{"hidden_size": 320, "normalize_top_k": true, "norm_eps": 1e-05, "max_grad_norm": 2.0}
Below are experts of layer 4 (counted from 0) of a mixture-of-experts language model. Rows are named router (the router's row for the expert), down (a neuron's output weights, with its number) and show model dimensions 224-255. Each number is 500 + 40 x the weight over its row's rms, rounded and kept within 0 to 999. Numbers have three digits each.
After each expert's rows: "comes before" lists some tokens at least twice as common just after its tokens as in all text. This comes from a sample of Wikipedia text that the model never trained on. Tokens count by the router's weight.

# expert 29
router:508331513569498478515499547488488503455522470498538512500518511515480430511568539531548508472520
down0:471540562510547517456522490520496511542490478480492524517491460515567513522553484490500545473566
down1:510531455583493528515479515570601513516556468518522530500514428473478446463486561477467495553447
down2:483505558533454490473477518515495519485536528479435449482498539528440464580568506452521435433476
down3:487543423477471564455483522409523498488485505490509536485493510562452524467500533548516402506588
down4:494458464445522440538595495500531509543492493528525443511439499547421498463506483538484529564552
comes before: " ", " a", " re", " be", " been", "ri"

# expert 9
router:467449495548475466506512439457506521495465478509477460464510458529502535540490445489540535475528
down0:451486449547503525558462443500531542485493519505544589551545512484490534491546528503475452480455
down1:459468523504488501495512541497552511577485561471485538491543528527584498511530520454557531550494
down2:558539474500466455495502462522548488506505571528468558518410583498484569422418523530517540424548
down3:484543473501493425499526532551508511564524511458580460499535556475472509464473455455552531462543
down4:535510489473524495550436502490484496504515453553480518497478531448532569489536454423535498453488
comes before: ",", ".", " of", " and", " in", ":"

# expert 1
router:500469484541497473506525508475488542481465481563485471532522436557491535466492544489526483537504
down0:497440532529441516492476516436464526507517511474492565490512532443515492511484479550507532476477
down1:566519522468495540505589533536475503562552528460458472513464486489553482513572462515473465514428
down2:540511550459551566476517541477523496501485545594467506538517523454476505473496497419489490400469
down3:517504406532571603456442494492484464521521544450513505488554529497500490491523429455504469495535
down4:535415471481455503515534553518487553586525464523593506496522471551425506528517481482495529522491
comes before: "ed", " to", " the", " by", " in", " a"

# expert 5
router:506453460465427468527513497544502525480500502499514494565532491461489491446525479523524520472514
down0:439571497490461528539536496482505497475519452491432513482476521433428467466470530511507569547494
down1:446489465493455478493466516516547475489495450483463570413461458522474451445509502524466430465475
down2:481530491608499526454440451569529517464543475474514493520521501484529537385510510543496519496516
down3:524515516507544515542547434573444529528521536489499543461472526519540444483506544526482434556583
down4:594488532483430505536493517518456594551508456476483523428499453526510419507587441498536473514543
comes before: " the", " a", " 19", " his", " an", " their"

# expert 24
router:457492449578461432554431520481503510458493473487541534576505443552515496469566522477491556460462
down0:499457525588440436537527491473521420501488523502465551489547537500486565471480467548589588495460
down1:499481499491505518545511505478526523480497554526548558480595479478459551527585461433507460478502
down2:555533484533512491476531540500418551536478473525512468609569496606522516504451509457494482501413
down3:509523523615463574542469534544490528562439524465506474520514502519563466432456471535470475446508
down4:528467539417515513551458467499448564509532447544526429535536353496498532522462457485498484547495
comes before: " ", " the", " and", " he", " a", " re"

# expert 4
router:518448462523484461521544512512492547491544469500493490524523458518500481495559539548513512459465
down0:472532490560432476510498498535426469486440515532498515529545508572555535503513459463504529475507
down1:540515486558442520456535476477479557464496506529527550535483467459426533505529497539451506498520
down2:448472498460564457534534574558471464468559514533478439474524444489508437518472536505439507513419
down3:573479513536428519531486494457465563515602428552537524484519524466443523547475460463431459499575
down4:543464515512515539412505556478468506511573404513496512542480584471493494476557437500486482488489
comes before: " |", "\n", " (", ",", ")", " was"

# expert 30
router:545485471511412482537450541486472523479498501514477533545536479560483521482525513502573570428483
down0:468497487579506482473485436501489569521482501533556523570475498479537543518501513490482439504443
down1:433504436554540450434472503412478467525522451466501438505462494492537531584452486508517417513521
down2:554493513473495580516464552517509491479510489521494451541458514505494515487494551434476513438478
down3:549489471508551449574604513417425503472521518518467491538519465482460579477514501508601593452380
down4:497438599525500519545531482463431492536538464535484488476440428573516590451525518511500527505428
comes before: " |", ".", ",", ")", "–", "%"

# expert 12
router:518426436511495473554486491431516538518477477486550494557555419503511477482505437561475515493557
down0:545539526484480515543464540527516436418496481539561517538548473477476525519499459470534467551549
down1:459425495521477500491490545499526528452483458490587540574481600478355534449464545554538457490459
down2:545517518501525447527510503472520532471508501552486563477490450545521506513567440512555528480590
down3:502538509511542529480508532505451510440478521513423531533451565545521458499441463529492548485426
down4:494543479531485455444442519447402524450497510545473490413488517463490436506477521512468422548548
comes before: " of", ",", "al", "s", ".", " 19"

# expert 0
router:478439484529482431561476489473518571513468430498513519531472511552455495499488533529479567486491
down0:497506509492522478479483462525561496491507563483556522464475541504521500548503460478552503371530
down1:461497472508520464527509564495528523446494466453492455404506485521493509500543485494501510473559
down2:499526482542578501494464492463529600501489510511529421465459489506495491536469502537592503414509
down3:542509605512470476489453439544476503561505472468449550514481541523547492422526500446559470484499
down4:449526479510543500529535504492521488519543478553529411499537505589467628504450546560448537407487
comes before: " ", "\n", " 0", " 1", " 2", " 3"

# expert 11
router:484442448507462494494507518398518589505497468485486554469523460506455553496484538490508524512499
down0:500439440531550578473527461539485524460517458494491486493429477429472540471530548525526522517514
down1:493563542494476461504498467491497467518547506498530499517519570521490503512491532486504516468541
down2:553503438613479492448497495425492456421439467540542518484526469536528526516472434493469530424483
down3:531506542478476478481493512465505525485536437476501476478473518483474522490505512458484483446502
down4:524499461497520447537449548488554536499458529564519508474514568492489445526447546481585498479424
comes before: "s", "ing", " of", ",", "er", "ed"

# expert 13
router:563438415505468475543483506508574531435478470531501544586493507485458529461571500511536556460484
down0:477503537430475508501567494541530476440549521419451481475518490587557510514480504582461459537485
down1:591522623524557487640521528468501464453511492440516500583422479469449464504530423528483442502498
down2:566550499488509512602531471470491517467548556588559457532521515503530566498525505461491581592483
down3:555504567472495474532512528483537482434459510582550395528499510507465519479582510529531415430537
down4:465456483475602499550554551466504478460418504471517515550477467470439558513522515537532570472567
comes before: ",", ".", " |", ")", " States", " and"

# expert 31
router:441441489528457450500515456521486539513437423532482494554533454493469544495492511475486528436534
down0:569472451526446486440562535507493494454524523512487560537511464556478544478519554489553531490471
down1:466473498401544452481442494499461495545538519529477389473512465508521417488478481421531582536532
down2:423468489474484492487480514509479550579494449496506576532510531428510469577581478459458528506479
down3:480518536454479487455445481511467526405525506445548513520518544540410477460530456576572518432482
down4:471485509530532477503524531494531547497533511572468572461539475531544573530479458519669528543595
comes before: "s", "tor", "t", "bu", "a", " first"